config = dict(
    n_layer=16,
    experts_per_token=3,
    activation='squared_relu',
    router_bias=True,
    norm='layernorm',
    tie_embeddings=True,
    batch_tokens=65536,
    seq_len=1024,
    train_tokens=415200000,
    steps=6336,
)
Below are experts of layer 10 (counted from 0) of a mixture-of-experts language model. Rows are named router (the router's row for the expert), up (a neuron's input weights, with its number) and show model dimensions 192-255. Each number is 128 + 32 x the weight over its row's rms, rounded and kept within 0 to 255. Numbers have three digits each.
After each expert's rows: "gets" lists some tokens that make up at least twice as much of what it gets as of all text. This comes from a sample of Wikipedia text that the model never trained on. Tokens count by the router's weight.

# expert 30
router:118101129137125201098172137133210110148143137113107222111141142140139059120112164102121113135133096126097119116101150156113107160174142148144122116107098128131096126092090079166080151089169155
up8:094123107138114121137101106123194130074084145173133141087128117158084047083112191116160192103049072159078131115122103157168062108108078139149151179108133120169110120105134117157112170081168127
up9:113124177166172125116122126099142153156126166165165160109169138200133182132148127165127081161118109129119126106078106138143100158137108146138171139157130156131095122107098143097063117147142151
up10:104132120148139111088122152136139102165164161111133133097111177087127078149138121138148116196136116084126063130110136194170130069123102127198145101069090153128097204114160088115064203063161115
up11:165136072133114087107170111143184221079161167131132086122043164157107134064161138116112084151081112192084138125065175159127124073167161122123098137181138110152109135162145129137117082124127104
up12:106156106067197147164118187090136133155165121129078170137167145143105163098143146129116107097122105130129090190100146171155152130133098109198101164166116136163139151087139143119074136052096153
up13:117158130108151133064105112116159101156070117073091117127174094068091184112092090097198131171133141110123086178127138108122115075136134129210089152133096122119070144093114114140156143056114098
up14:139141182068066178132115129046118143180094111172103083146104132114060145146151130093154077111142084172131147188107137136087142125119151141128097147185068102097144110115145120071143140113149190
up15:115103111133158160107158115147150129094134163119108127055163104136131123160083109072103085112166146106095067169111118150113131133132122068118097077181147077125118084115138064117135087082130120
gets: "the ", "The ", "en", "a", "s", "S"

# expert 31
router:102180097145122104160189128115094120175165114127036128110092107179122101067127185097131103143153145217096129123105086172164046163123123150082134185112147112165130088135138142116123127068120196
up8:088044121136072195102127112109129059111117148118143126104146097197172160165155148125163095109141116131146136134083140190128122186083106136130174101153149128112120193142099102086153137140156149
up9:122124127122136094082117182107143181196122108081166104145149108125153176092083148159116129204129149093127145129130097134100147140165150117074132103158158091133134115126160138125100091123113122
up10:105173096125104139180146135138118154106113125124139117095131154128100153113146157086111074140062150138111139146085107214154172092160153174165103169028162148087122125123133135087083100108077090
up11:134150145146114157066088097122102164166100153108102110157160121110078139074093123144125141126132132100125120103061127086176106214098146115164094150127107124099106100139174141153114073137098128
up12:108151081183141102185154104121140171170131116118139126125161140134130171128088149129041075085105160055080162136129130124136149156074085128150116129155064142120133096111108162133140115106094111
up13:158135146079120149113141214098135123101118160148102064089111114081153133134110177112152139211158116114068096137144103138136114176129134172084133098170125095132098133163134094184102075121108129
up14:122131155132188121094162155129104133155110066152137132102097137082153086141136079112180118088075122160144154166097148133161068101130191085105158204158132149153122091140119120107159211106152109
up15:171136084156096126131151126117158093128117110146080111097174060183116176206157130129180142145139146172146098089126094097165094186140156162158131110148124194130174092098096126101121061127126112
gets: "1", "2", "3", "0", "4", "6"

# expert 12
router:137158118138162100151138135131142136161113144111092155114135149133134141114129172104121108083137104146115151118070229123172125125146128080054073185096067165110143109202083101124133088113110115
up8:134154108096140141091115133090126103164112175127106094119133115117169130135103126106121158123093094176112135118180100134122107170174075127128134163120205090127109118148165096127116094097123087
up9:126116162168152128147167100129116148143080179161070141153143125117080138114113138084108091128153090122160168122073154166102128114133148101102124121128129116146173084173071132155172123143142088
up10:085129104110145061151149110104160183194163142132193090174124103126134159104127122162089107053194116110101112081132110114088163128143095109136157113095097146192159145163115109129127119107139090
up11:094125084126042146145134090151155119136104113098087173114153171040172089144130158171094178175098135135166123101157172102116113107101131102137109098157110062103170144159134175159134142090119148
up12:104144053141067124042062089145150091130119180197066111140143155124134141174094168168150143107148124158107180171171104192130090125146067044148103166114121127127156130162065134152075154179102065
up13:140169132139134160098233099165128117077100172176108129173124127129093124182144184135130148109128112134079146181136159179199129167064118075106150117122060145135130058104129157121073134133217166
up14:127128148190120106158166134155102097124090134155120076195110100185166160171053134101160164157135155136164139130080118116144133093146161137085114112146120180170195089182119120155085142115106086
up15:174118223142144104173147093124138151133142146119129092103181124145114105105127144107176110093173119185178111149088110152131110133129131137109151089145091105127097169120138074133142188130082106
gets: "\n", "that ", " ", "after ", "|", "\n\n"

# expert 2
router:134159155166164154207125140156138096127171147125143118122128110106110153152163192134159098132113099166093168087155158104120118131206091137134156124068105143095063137125131089093112070102120171
up0:106089120145130084210109162159146124173135163121123081091150082137106114112137088136123129093144158103158184100139091135096136113117077129143080119098082140137153088107055108110099134065162154
up1:119153147081116163182124139095127134190090119135108113188085095081136098200160145133024141116082103080114091094153135206152160072139135128152129108154099216150159139085139125138143142139124127
up2:145192136129154125127212094104071136131128103134107172092054142121098136116110158130144136187143096119171146172110126120144138117068140148132147160095153150128119118166159117149109140130163141
up3:110123057097117133151119136036100174132129078164172154158138103238110135159176127156161133133142138102128112130096125119116146150210103088104094155144162149056117158125144125060096098113110150
up4:103101110147177139193161226143167144146142147157152115132137080092117149244095122063082155103145095145104119119130135128136150110157106138177109159126146169110042108118134138141110134140122109
up5:179159123120189160156150154123068161114075136130114176122094154175138134173163119123158066174156163109127215135101132143110107037195111134090107104124112116096095085074161159129124076087140184
up6:171080136138178200169105201120124128169108146154116116131084080155112093054173090125072184104133130137114123156173116151139108093107115140126137146157121164148092160129111191093102136125139147
up7:142158108153140088086146155122097093191116136106171170187092145092163141136130149137113131137146139180160162124168087173179137114119113114116092172129145107105084136140084155124164130101106151
gets: "(", "in ", "- ", ": ", "us ", "is "

# expert 18
router:112175173170136146101101109110106101099094121130098142102170114182094089084164176086108158140099094128113130111140101165111132110214055141115173178107116147144155130160111135105066163068078150
up0:114145148108111097181173144131119073189113074167190084125131126154118182138150088066163154100136142136137170121133116157133130091180098185128150138152143141127143125144124100129163138151134043
up1:094107129111105125193096153108134098121121087062154137106091122139080131167104114162096142136068115110120165130127139093114172079142126075103163117132162081100143109166115066088121154147129156
up2:128121150147185159148094037113169045102088115147155136111093100070147113119152118165148128201165157119151154167135158137099132116177157140096122061131146177142129164131119141132129137130124162
up3:179134162140139101124148140096124122132106099177144123129144116138073129105108147129169107152116152140167110115029085152118119059107105146135094167110131104125095142092105165127088121102130099
up4:099199158161155181169136085161139054128161155117102091114087142156108125082100129164103123094155101136170162099126109153172130156123087111128137116125216130109149216123106145100144136112118191
up5:131136105156104112118143130131123112198088165152128187071128143110154105074118131091099142064148173134129108132114134084082140185168052127105095125138076154097129067163079120141095128114150126
up6:163170109150099148134111146093147055144058149179100122072136171143066138137126136067164139129096140151116138121119132084100153130151172148134132108176099157111139059171144151193115161152131135
up7:146116122122103161148087176112088085121101107108083145144102130138141167176128093099164159116069170177175124082129112127080110153134133086190174096181110218136121117175189144135133116191101159
gets: "-", "s ", "er ", "ers ", "o ", "University "

# expert 26
router:145121092148166136085204149099163144147134150193072101011177127143115095141198143110070090118090145145162128110107146083127112146151094114180155108068103150094129135120170080092111131169120139
up8:171115097163108120130164138128100101162144106139166133068047095095089173109086188145196133148084173147112145159087181102123107122186116148106170142111092134084144092130147097115077127148143068
up9:163098131059166142108103148100140139133141172140117153106136088128146138121155124089128148135125199162101196117072205090130108176147091114090099158090145118148150154119134085073166107159094128
up10:135114113140135157126124101125148135137132193145133090106069149132134122114121158128143178098129110158149135158094067100103104179155133173152145139107114144106099085165145138181108171122139111
up11:142137135115115098103136102105159102218102151164109150149101116147134091182204162144100098118106125181153132114175122115111142170107166168131113074156166146182178183225136083143159118135101053
up12:172081143133102149109107150106100149185154075082182117139155130169166136171101106096155187058117066116117085145093190154182099072109154120188130116177104120114155137174069148114084137131117120
up13:146103127134134084163123118112186125128172113110145084142120098140142134092152072140179145101078139178215137109110102136141120167111096160103182159079073143088158140135131194124089178088101188
up14:101095157074095077140123141089089179175107120124162086144209107115089138090134151145148136143084147173073090090162114169123163138100078072165179143144134138170174121127150106109183061142106090
up15:118084075136068144103126130089111033185148169150064185096163157127130153120152092097111092134119094195096083126158142148172117129113086109160095119075100131140117139089129167140127101080107103
gets: "201", "200", "| ", "202", "199", "198"

# expert 28
router:179186213181114152147187124125180109150112112160142154047135134120102123106117122113109117121140090149051147100058135205099116104181098173139155154156084131154096121157119086099128105074145191
up0:123126129166116129129080177129118159139125087126100166159129122155115130148126148134192156134099181127209125128140139135131157040076061086186157105094130156067138108149196100129114077109117180
up1:103114154146112139145119191125149188087114116206129087072127163116152101137182171121116128155164139136075160136110160138111104118091129120177161172115130121125139099138170125080116078140099139
up2:126120145129126150108139097086177150181107119162157169156191155112132092109109195137119186152137176183076152046081105121096137112086110206096085123158179146154102103178130111097148135154111098
up3:170067143106108092123076148144149110058019148114060116208114126179184115135140071136184135062143158076045097179148126152088106125120098121146157165107132119141128122142130154147137105149082123
up4:157092145139104123158064113116098120115135143077095103192119152175120082140152120139144095110113141230134144152121142145102141115143149073129145159089156159150172139161151104084161135152115090
up5:185142075169209128128120064181122108155092112110088102114126112137133155085164088129150106137077155096161090076122184143107098097160080092143187169085114112110119092184162140140116089211079183
up6:081127155147130107113162201120164117119129085095166186137127062130106179136169109101111200156074171166124091111125149137102136086171169082130126173115091170145129121076103164159094129141108169
up7:166177113108109117107118146153109144129128141147053161140138135071137103169122086166135168064140150167130149144194109146129094157173098159140169163145227143155091043129126099067175085101143128
gets: ") ", "he ", "He ", "which ", "who ", "It "

# expert 15
router:197138176208156102149179153115117108143104139087065135112085146126066145113137126133136108106047118097088112159054086128117112075125123080158151163056121128140143135147094061099103131117115133
up0:165152103191105138140165137115105063097137177107110103102180162175120133135142109147127148069133182113105124125138103168125136109111115143087096095147114096131114071141115076133184128150139132
up1:159152171144125082124137040137111116170134126142128115128130148156071106151138080102096173188108133144125054066077105121180090133097164093157137140126171107159176184129167055140079129181109193
up2:176154093114153129192168159139179101077117150125078115123105150166101107131151086153157130142104109149151164133098148085184155074113117117128102144136124153136138139128123067118181157100108116
up3:166116136149130127069150149147177119159135154106156112148141086169036130110132152161157165150140126133114153148091096157137110133138071110129134047107154114186158157119124106142095105097177110
up4:212139172086056153105104152114061119142100156185136097130145158156156066127132099119059172102100115150179117165126119112136083160115123120109149163136132133091125170126143145119152086172167117
up5:127183133152172177064120135138119074133105116143133028131161085137178091121090057076140137130117100137134087110058156089142169120120131157089129141084088176126117131169141123195151082120153092
up6:055090095108159112185145131105069095142174113069108102099159092166110191130123143099176131156117076131155113167063137104121127187118124152103142145080088204141127122126064133135174168114170167
up7:124191138120103124143108082150102164141121132135143180146089123144153159134126062088089137113123186135133093170059093115110134111129159137109107064068112151122192106118122044107100166126136117
gets: "==", "== ", "s", "===", "t", "l"

# expert 7
router:163141091153165105111156172109144107187107126156092164100083186132074075092164168109148129182163106141145140154106139084104114112113132128090092103121084152111107126142088064142087122089100115
up8:096145086093152168111113211119123137120138114097107141130100162100108166100153085130087068163152082119121147111085167069154091183133172193188136160191073096132148102144138107139102119135125182
up9:163143127170125095080143090124149063146129112070091169114127160103130109129138142078080126116109101160117134096056159105182113121157138052158139151140147133065150072112088119113133154084095114
up10:179154143143038120123188130120184079094135087135114154150114166176145145135094140181083149159067100121114156073148100131159095163137145101120075137120108164104077172123115138130137107168136157
up11:100136068212127071153092071113158085119090126151120138082136162149131100085114158127080076135158131184134134132087131161129180123129114120185116171122113099124125141114151106179116114141080166
up12:127130112147188124099147064153120134138172131160037099063153096149069150111059088091151137115137119147135070110056181160140095139078194122162130182154146102143133152196152181160122118138163112
up13:140148102141152102118143186118114143102187121090130128132115188118161147121103143097158174185116124174128128132124119146094128149159118126150065145115070094126160136098166130143096144126069105
up14:116127114137101106137161133143129126113076143137137096094169140139144149108072099022129151135159130175139104139111126141117108105140171123214078137116115128064110105080055157165124141153109166
up15:139148150096148159145122094125131129101101119095114147120120058092086119145131131144127107127153121135108117083168124137194168108140159057123143054149193095080122138186175101111172146113168135
gets: " ", "\n", "0 ", "1 ", ") ", "2 "

# expert 9
router:168146181151146098087108174131140116181141077100064117063093164163104062064167172136111126164089110165116185083105129139145089119144098137077113150131140142136095113169134139110105186083136112
up0:089165137136052117132144078088081105138121171145132149095056103142091123080175096087116139101120140131117089102126130128131163152139124109117199127097078094128086114127146088151153155112162140
up1:132153116174121087136064133187099113219103102123132165118099121135109129056119143114106089156162061114113175137137142149133173095103157170114119107182125197107133169114054152072123080157150137
up2:106102143166129152075130113151101107156153129061077088140137098147150175137047140156143136167125103135128083157155108163097114156137104162121082108095138171147108120121152116146174164086058122
up3:184096180105103158073071162119046139210154125110156159150169157174123130117114113114088094114153127170143118098099130194121149112139133066148134129190083143150089171136128143132179134125081138
up4:129118119082157146082159124137153074129097090113084108121119128184117079064142111143117139189112079193163142155123214089163093076117087196161111115103125116144108104102194148178114101096122131
up5:144106108119167095185141109140137074176170072118113175089122066145132122097133153119101032138105130131108111079088143085102115126104134125105073112149064137102140131111153152174175141120118080
up6:098092161117079138090104150170124145131126124055128136082152057191110139102142172131117121175063125120140155143167094085105101172151157185146092153147133185147124078177138182128111157135180136
up7:087055080111149135140131143138162111165108156162067130107162091159082137132102120148202116187102121147109106143116181105094189112127117168130152120139143115126066117089107097036137151152157120
gets: "| ", "M", "B", "H", "m", ","

# expert 5
router:175153141138132102129134156150106117145100144122110120108125111140115119123116161109099137121150097124065146129113174104122062098166094182103098145134114128186110141173120097107102138135171113
up0:141138152102075157166172111128158170141162134127101126166146141136108083117146149108078159154110107159181135083162126129101076148068080121118112163109088100123099144145122146131123131100136123
up1:170136136154160164130168130201094146118069165103154139138115136118064102112090109137122137127129094093105187114110163099149146154153130116104104079143077107166150101115195100090091159166112162
up2:206132107182130165107201126099083191150147108074142172187132136144141101110086161111137090134048117109149154089096132108107081176155165116134074149121097142164250100117090113153124132143110087
up3:074114142136086132116109052079128130127104120100109079086132125130112100158148185116110065113120188079231100149098097093100139142128117145100112107082205088119191135122189186139149158098131167
up4:120150148057087122148098081153100146156169137105105137109145179155124141152119127124101158125151148134123167124159131137106223059103137122125088144145138127080111123091142138145070131154132172
up5:191177098188145119098193116109111086107124096081092126132130099128176120168170140153100137084173086155091161126113174150150098132132159105065152102142097059133168132116177131097022140113120110
up6:135088095117098079101157082150158191144124108116108140152093116151085118136144124128102184134138103094105165151122160112120178093145117212090155176097106112176184121133117090123058122102142166
up7:133133089124157124238153132082089080111131127029132120142142143118159135150145146151092066161101070112177084150132126156147124141116087113162133147154113108077107111123134139124086112156056167
gets: ", ", "and ", "in ", "of ", "for ", "with "

# expert 23
router:150177155146112134138111093087141109200144143147100174113088104111074161118145179144184040175112099156112187147042120120061075195131129137124087120106141090103082129159118067075081116147118181
up0:181147138107138067116110126134164154129175149157141121100174140090100117118130159173143122142156055144151082170128152091113125064110151141187100128160139155134173140115141035116124143137148117
up1:111123107103123126110125115142129114093080131091095099080160120141145171159147159122144144168161192143154113111100110121121140125143101164190139095095093162110104100099169081107089095176077117
up2:078081123154157065073162185077163088125135168120169160142082157122120110080105128138156142161179160133080137088112135096139160134164153184127098129141094096154115121138179085142143147173150123
up3:142132080126140138103096130121132100188172112101180165127169184134112136154123117143192120054125167150163121099141113108141130072186099115140155172147131149105125104099148122139148184104167117
up4:134113078116138141146151129108130105170102168140159146087094099171111139095136175161127120136132098230144162129078097075100122091130139128140076086160157106131109130122121170122110131102126138
up5:129175132082087174161142211167155144130143115104123134109140142052168115123176126141173106137086062115146138187136099124177095125199137107110116138141187102123170118120115119085143174121117142
up6:138136131103101121056100099176121126062157122134098100131103095153111156099093171121153146142121117102127112108113206164091155140071151165091135120096149088148103097087146082129066132103176147
up7:127143075122134124150164152053157112162142148156156098105111118141123215099123132130155117141097081152082110140132122126111145137095158120182114164192096110140122105157162076105118104031091113
gets: ".", "|", ")", "==", "=", "==="

# expert 17
router:156164155117167124091087179135125080147112195175055149071077121128084133131098205142083142130108063135135107086135149122107107127136080148126078173068133132121152083170136115139096183145091172
up0:144156107118127188162059086093098118119097075137163152130117086136142111083122115121123105149125137120165191149126148129088070142174149096116147091095109069150140134133074100154096124173089141
up1:082137138122114143094105138149109123073105103061102168149193142120107106111180166106141095144091110105120084113165149102082122123156158105094148088182162164078108151119081120148126188200094081
up2:185128146157140156122110134133137134145106134076079145147096128135145111139096151158151052174107134130135173092103129129145167120108119108124143110173066135180161067145163116144094082169117165
up3:116201099142079119171140071108159119153095148128157079119083096159202147122142120143224109123167145144158204087121169129139099145110124164169152127155133133120164169165150097179169119095102115
up4:167136135080151152081138122127106093123165141137107168133173146151117087172156148135078105123124100098132102092120168111130094057165043103169073120060137136167114121162121112165194124149103143
up5:140152138122083130118120115079073145161179150156072115160096115143187085151112157140144110150136104184105167126133107144129109140186136106143074178126166162170092121086121095103151166157111124
up6:116112125115122166112144152119093178164190083176097114142094133162116121119116118130089118175112135070102135109080122135054127171143079182145100089180138134134138111159088151106150089169106133
up7:103198178140119087145189180090131164153154124123161138150099082139154122075129119131091080151145119101121106122044182148192166142123111077101078139076112126087169098104078119146169150130041121
gets: "| ", "|", "K", "k", "Ch", "z"

# expert 19
router:147213172099150167113166149087113133159142132175069160121139135115090114135116142114116149142119147127165098135113115107109121142174104115137121169109143161123076104178157121139075125107112168
up0:108122163087172170071136102214131110154123133129141154170130129160155131152094114142163095207081126136116207171175186116092122111091091056137130123132098134103155150182137163112173124121118151
up1:180157121140123121172105132145065142099102137148118172160189127122107163121118067128116128146117142161145135152095127095140136155169115139161122169050150160125131127110086119125132124111163116
up2:109105125111123138155130080163119056152062126142207133111138103094098081142060149127120114142081137130147104126179174084123109131125099101170148173097158153116156173110173093148084117129141130
up3:105154123121158062218135086088107097170109146129138148147138142143133147081188138136171161089150153112123201184133163172108148073112106127117163190170162144156137145132107079147093152122121134
up4:115170157111118126130142104071091151170115136134148142045163089083116080155176172086082067120139176123160161089137182129130098101153041124084166114083149140105116102127098076110104137198138141
up5:062177121185131109106144140053077146139161146159126116142138129166134124165144057133172088121071151194075111186137179111077103118128158145172151139153118117134156132081176084115181139174107109
up6:066070136160169135169120124154142084158138166120189119129157065129140163108175184130104140114111064141105112117137133106103138174133147110092145061128075150137124080187157108183078148099131115
up7:139103157136072137134127138184114106158128101124175089139111098048146070094114142158148129147210131120142090107097099120133128136128155170114115196148137133064137086077151104130187122142116139
gets: "was ", "is ", "as ", "has ", "be ", "had "

# expert 14
router:127139171092152178104163164143147145163081115167088160102128121143106099108158120083140093193172067139080101101121104132117117167162092159138115165138080088148147088151131087105093136104112187
up0:132152088116111076089076167121068131106175090123095161098132122103145065139099058126090153128131145116063138137137100140088097179148055059090160143088119152150145060074151120098180099138143102
up1:164132127178098139121139150144140133125099089146036134118169155101111160154114114143197108116087073139125174126130137111107141173141097057132110222174182149165118065204152116136106087218051114
up2:160122124172066159141104163154148151165101117130120140119136109105149118193128121108150101166107162137126135109124109177138138174141126163113139101139165133103093104117055129100044129155134123
up3:163119113135070082105150172071114128144085111137083157081153089098135100102140151117117104189131130142167107074169138134133104142099134146137172125102164138176078148122168138119129128105068099
up4:077073158105157194122117171159127071117096200128163123195173113113074135150144156120125126103100121134149135126189189184115090070147126080105162081094150101168138113109177072175113117156102098
up5:209132131143136146129094114120156078090092167164133074139196141071083148175112111113097070119138159136180156121148110155117112129090113109105104066180140155137163112222092114118195111107100149
up6:099111125100179106121143143145174154142152129167074113134153156098096123080164133105096073149109158148123070133098120100141104087134157126072103131119081095132070095135151144129167137117138091
up7:067114165144144080191136087105155122119141173113124147102118151139152083136112097076105178130154109136137123110078185082083178125126138097130097127093125124121123127148119075102124125165148158
gets: "a ", "the ", "s ", "\"", "The ", "i "

# expert 8
router:164122109161204169088184122155154142133106052139149160115104115178136077088146187112136134120132133174113114102139101142105154127099075113181106118088125086117170127103113103139098136165124140
up0:090078131145180137109159173174114145108173122148124140087133064176139090170157136159149118140145151154097073166092121129143116156123134183133111069147110137058085143174125088151097176162099079
up1:130139073163142140143137120212157182118151074125107130077163112120169086098111082125139132167069100056131134117158165117090113113138102101137157143104145150138146084146088112144092111132125120
up2:132128070091150082157159124135167102138137150112060129150067144085091080110133067130110113151115110116139147120150134080099091183067160142150102086185123115127126084073164087116149109108110132
up3:104146109094102192099169117176187133115138120176096185098164092111087160128158162108152135133110180076107134068117133090130122096141135165083137158113133160118081127064190170134096150124160143
up4:124125168082179155136132161168159073102135071182160135158134173124089111134093165106134163172113141113058173150102091102107159116165153142132112113075113138185072111094057073143112155064141158
up5:037143131176154162144132141101176145139050141130145075168125090121125080125097123118047115087099122140127118106116131149092099149085135126107111143139131080124141098134145144093127087089095150
up6:111123143118190149112170128142098142149125174129159153126084105141106127208115100176114102141124083135147178124132095134113104097087138202068113190129125177130155186152100178112160097069133121
up7:145193129102134119130132126139076179130110103120152120103162152150136155155151138138137177094178167094132111147112048146100103084126104121150104116146127095175165095135120123121123152125161082
gets: "(", "the ", "'", "The ", "a ", "his "

# expert 21
router:105155133090150133090180160089135129182136134184099147143150170118091110128217166097139142168109084187101147131064120163034143050184089183082081200116111144129147182073094130153120079145082104
up0:086118126137118162083125144141166088124130161131127067158125095161183101185126146088130057167128126099134114125182154159098152085165044172158155089157120107176094137106104133104076127171184131
up1:145057156132096083120155165079086082147094136130137150111077145141135130095161057143129145147121103136146087127133168172143091107176130132138198089134140173123124134107133158135135178189067094
up2:130182116140129143148102115097110063098173119121106116152126160142107108103167084116145120162185182164125145000124130088167132087151132168092105131105083115152129150145130099158093109116122084
up3:124148160055156168141127094078108118157094156156162050124162081137107100128197180124132100099121129104091152147124151142129095161108129122073086073112120110159123151118157133112123141111107135
up4:123174137091105172190105126126157139115106123104104172113145079151165133151084068090132177121111176150161099136134105121096122094142106144164119170125134082135125147136139086132113195138127086
up5:139139092107129147146139052126098126134121100115132124132122092177111084096125086120041118157116106098168153193160105079088175142113148126139114142115162130155188129162121109180091129085105121
up6:048132079190122086076184062128127160097114156113159096160113106109105075110129152101088110146159078155120176153085120162136147078110137166130116143137142167122048105165103141146161134143083123
up7:100126116124109098173142161111174117077150173173163128112087140092090082132106162173124118185131177119099141035089093095152105063148096139186118115144090171125130140094099071096144125168127133
gets: ", ", "was ", "in ", "In ", "(", "were "

# expert 10
router:182109123150134110148171161106141116146125157122140206127098161102127139138120129096066112076149066150085146127082083109132111159168084144122111176057124183155094099170129066106070135170096105
up8:144110143182084132121130136139133148130217156083125169109129136144184166102124105121136184125127140194046093148113100118125170121117122088129052110134122102137177176093079062119131115142139123
up9:143104113141107142140166142084148181206122136130109136120155085099119061159153130105100132146150061136123139160124108168166219069064128071130151145099088155154172143132131157139149127062122130
up10:125088089088184095158115061135133105196089083124136150141102124116153175107130110129132128158179110143081152171105056181135118096128157133097070159107093155049125172104172152100134078114072079
up11:128100111142189133095104080071126154114148161105117073059134152154128173117125172072132067104113094120112151128087149159157079152141122148153111125112094147165097121191078151126101198120185169
up12:128119155102126108127101141142167169131127092081142147181102140159063149148124140144157126118155150171127124165076123060134061132194117082107106123146085143101154076107111129075119111142130131
up13:141127121154100134127152181132148108116115157159105111068127121149094171140125223112154110153161132135094137129075150156132063167134180113114141147050157116081072165158136060112128113140170118
up14:155116127147116095085136090140158115178078129200104152116077136082119111176052115195136188094090090137111122119076153208138114112085115167131144087081109118118183161184194108145135119102079107
up15:093095129121144122179108130149133090096098145116133120173117131146130130068102138102134054130107103100127146118106058132107123187175133154108165155129124109176168049135114168170141170143131153
gets: "| ", "- ", "; ", ": ", "\n", "("

# expert 27
router:165151120176165142137132164163151105166058157121063156105133160177143116119147156159153101160149075164113180113107098147118076129120083196128133107110063125126179098125179107135117139171095173
up0:131042142142118093115115207096070148142097135105128122116149173148149171052115124142139151161105174120167204201105108062088123144146121144133134126065095091142102085126143122080128135108124082
up1:145101161140089123138182153116155084131113136118136111146143142152160119113136082098093046162112145169124156142143184090154140137152127127133078138148109157085187119137106132105061168129168099
up2:079140132141122172111124114097193098191099181182072194149169125158129157203173124105069143147187118071161069172120096138163075164128202079151129170140106147154083112131128124162098100086139161
up3:171184128093096083100136016161155105246164184115070144157133156059186094116153113089104116125089157111148098147085094088144151090160170203100074139123174189096128140156103134160111125154120147
up4:180148183119113134088116147186109154190132161113132132125099167108131144104149110069174125152140081113118115142107167140139117073134127154131158122093113097102128116087145099174139089181133137
up5:158080161087089107116112147135142134099143142145091089154108161149111104118103133097232052100146111120152144144116122132035095167149155152158083142219131140111104162141126152127095103150140135
up6:126166070109154157173112182143132161143122160123129093143191187123123131116154163133116092085118118175115161112093136150124112103098091167180077175167164165142163140097128092082115099111091135
up7:167137175078162088197063133123093159121120120113115107128070149091061121172142066133137154088118153105173148127110123132198133114136140161130157130161152159137089147085106077133159175080129132
gets: "| ", "to ", "of ", "at ", "in ", ": "

# expert 4
router:167143131167170124125165113146118147206094101174098189087183145129109144145156143132133127151175109201083125109081116141145099144127089156163097179139140132093126077139168126127128087063139161
up8:098093121092129183101066184155127093080137155086089121165094138139068102160107168112189185051131122134094168111192061116147127200103131172129197088187098130073170153113148130146148169123118146
up9:127172100142126093062126123118172165128084159121142092131124080115200130144134085132116148176168162127168197180146183137138070140098133116097095158150143129140053142145086082118109132130146120
up10:095082152114096118097144125114143134108099061112089156165162160098097162135138065125174112122120146089129160105098134158137134088120099135089151177135136153153146117137107108111154122123111138
up11:180078121105108163142110098161117150134092137074078113165191117109093182133156112118204144098128153073106114145145143071131110124088140155140119160082155141143148167128105077088121086084169165
up12:089133196109108138153129114116112133175127071141115100184108101165062127138130151146127156206134111152125114150089063182148140125166109124153205152150172129086118111148127102083138140101140122
up13:139154134158119091139117126197119117166136184143118161087151098122132145168095086099091110155119190142160145111117130105147102116115123118136140147107102047126158111135103136120122105135074170
up14:106130109127062099093114131179105116131135103169120113120052131160087118112137133116135189151137123109105126133113097131103140141112173074115138104130115126096119143091090101146047079158116153
up15:130155109146157105077108129081115144115161113154160146135167143134127062121101134168146094171064171160092123084104085128095090130137142098102138159167109139170146102087149165157117108050056140
gets: ". ", "\n\n", ", ", "that ", "). ", "but "

# expert 3
router:094118150177156160140182172130147124131120121209127159139099187101097153140155159119071164163149119183119190085128146128141198099150060134155165170104125119081157127130156159120092146107120114
up8:133185132118156161164208088177163145154202156112078152112172110115135091089129164184131138114153109134153142086115086117102049104108156065141125108076145122147149073097113128155083186146143136
up9:082091155144115167138078056146119121142116181167114138086133139074100220179119176162123112134139105124153182122110181174056142139121107134151111125138129115144086147112121164075129101128128168
up10:155126084163137127146098115165062139135116146141107107142160174093096154204162138166139173164119080132139101101113106128164052122133096103146177098151092133125167122133176156193113082152104097
up11:088110163150087167125092098111123137168140140152107145125115156077124156118119099148107129143119154120152154087103144102132145148097128099126042091134119116163152098116084156168047115127052180
up12:081138154165101147041133149162168136144147125140115095088150148147139146082143173078109149162164127167126137071125137104134114098079103092102149050147120056180163128130091138181120160175095118
up13:127143143169117099126139114165085117162150122125174112128067116150176086099152165129142116138095058114089076138114154094134117146084115175175174117148116084123162111095120161148130115073114166
up14:172192126210118117122152162118053095191140176195119122116124169115115137169153119101151146096177101158139121089097133177154107124112093174108119116117173094127170086146137157185159134162162119
up15:164139180120135101171067096146162147157107087108127159162130157102064102089160101195167091139174142120182096211124149175142150131132131122106086159146096133128125118098135143096131114088119164
gets: "\n\n", ". ", "\n", "= ", "- ", "New "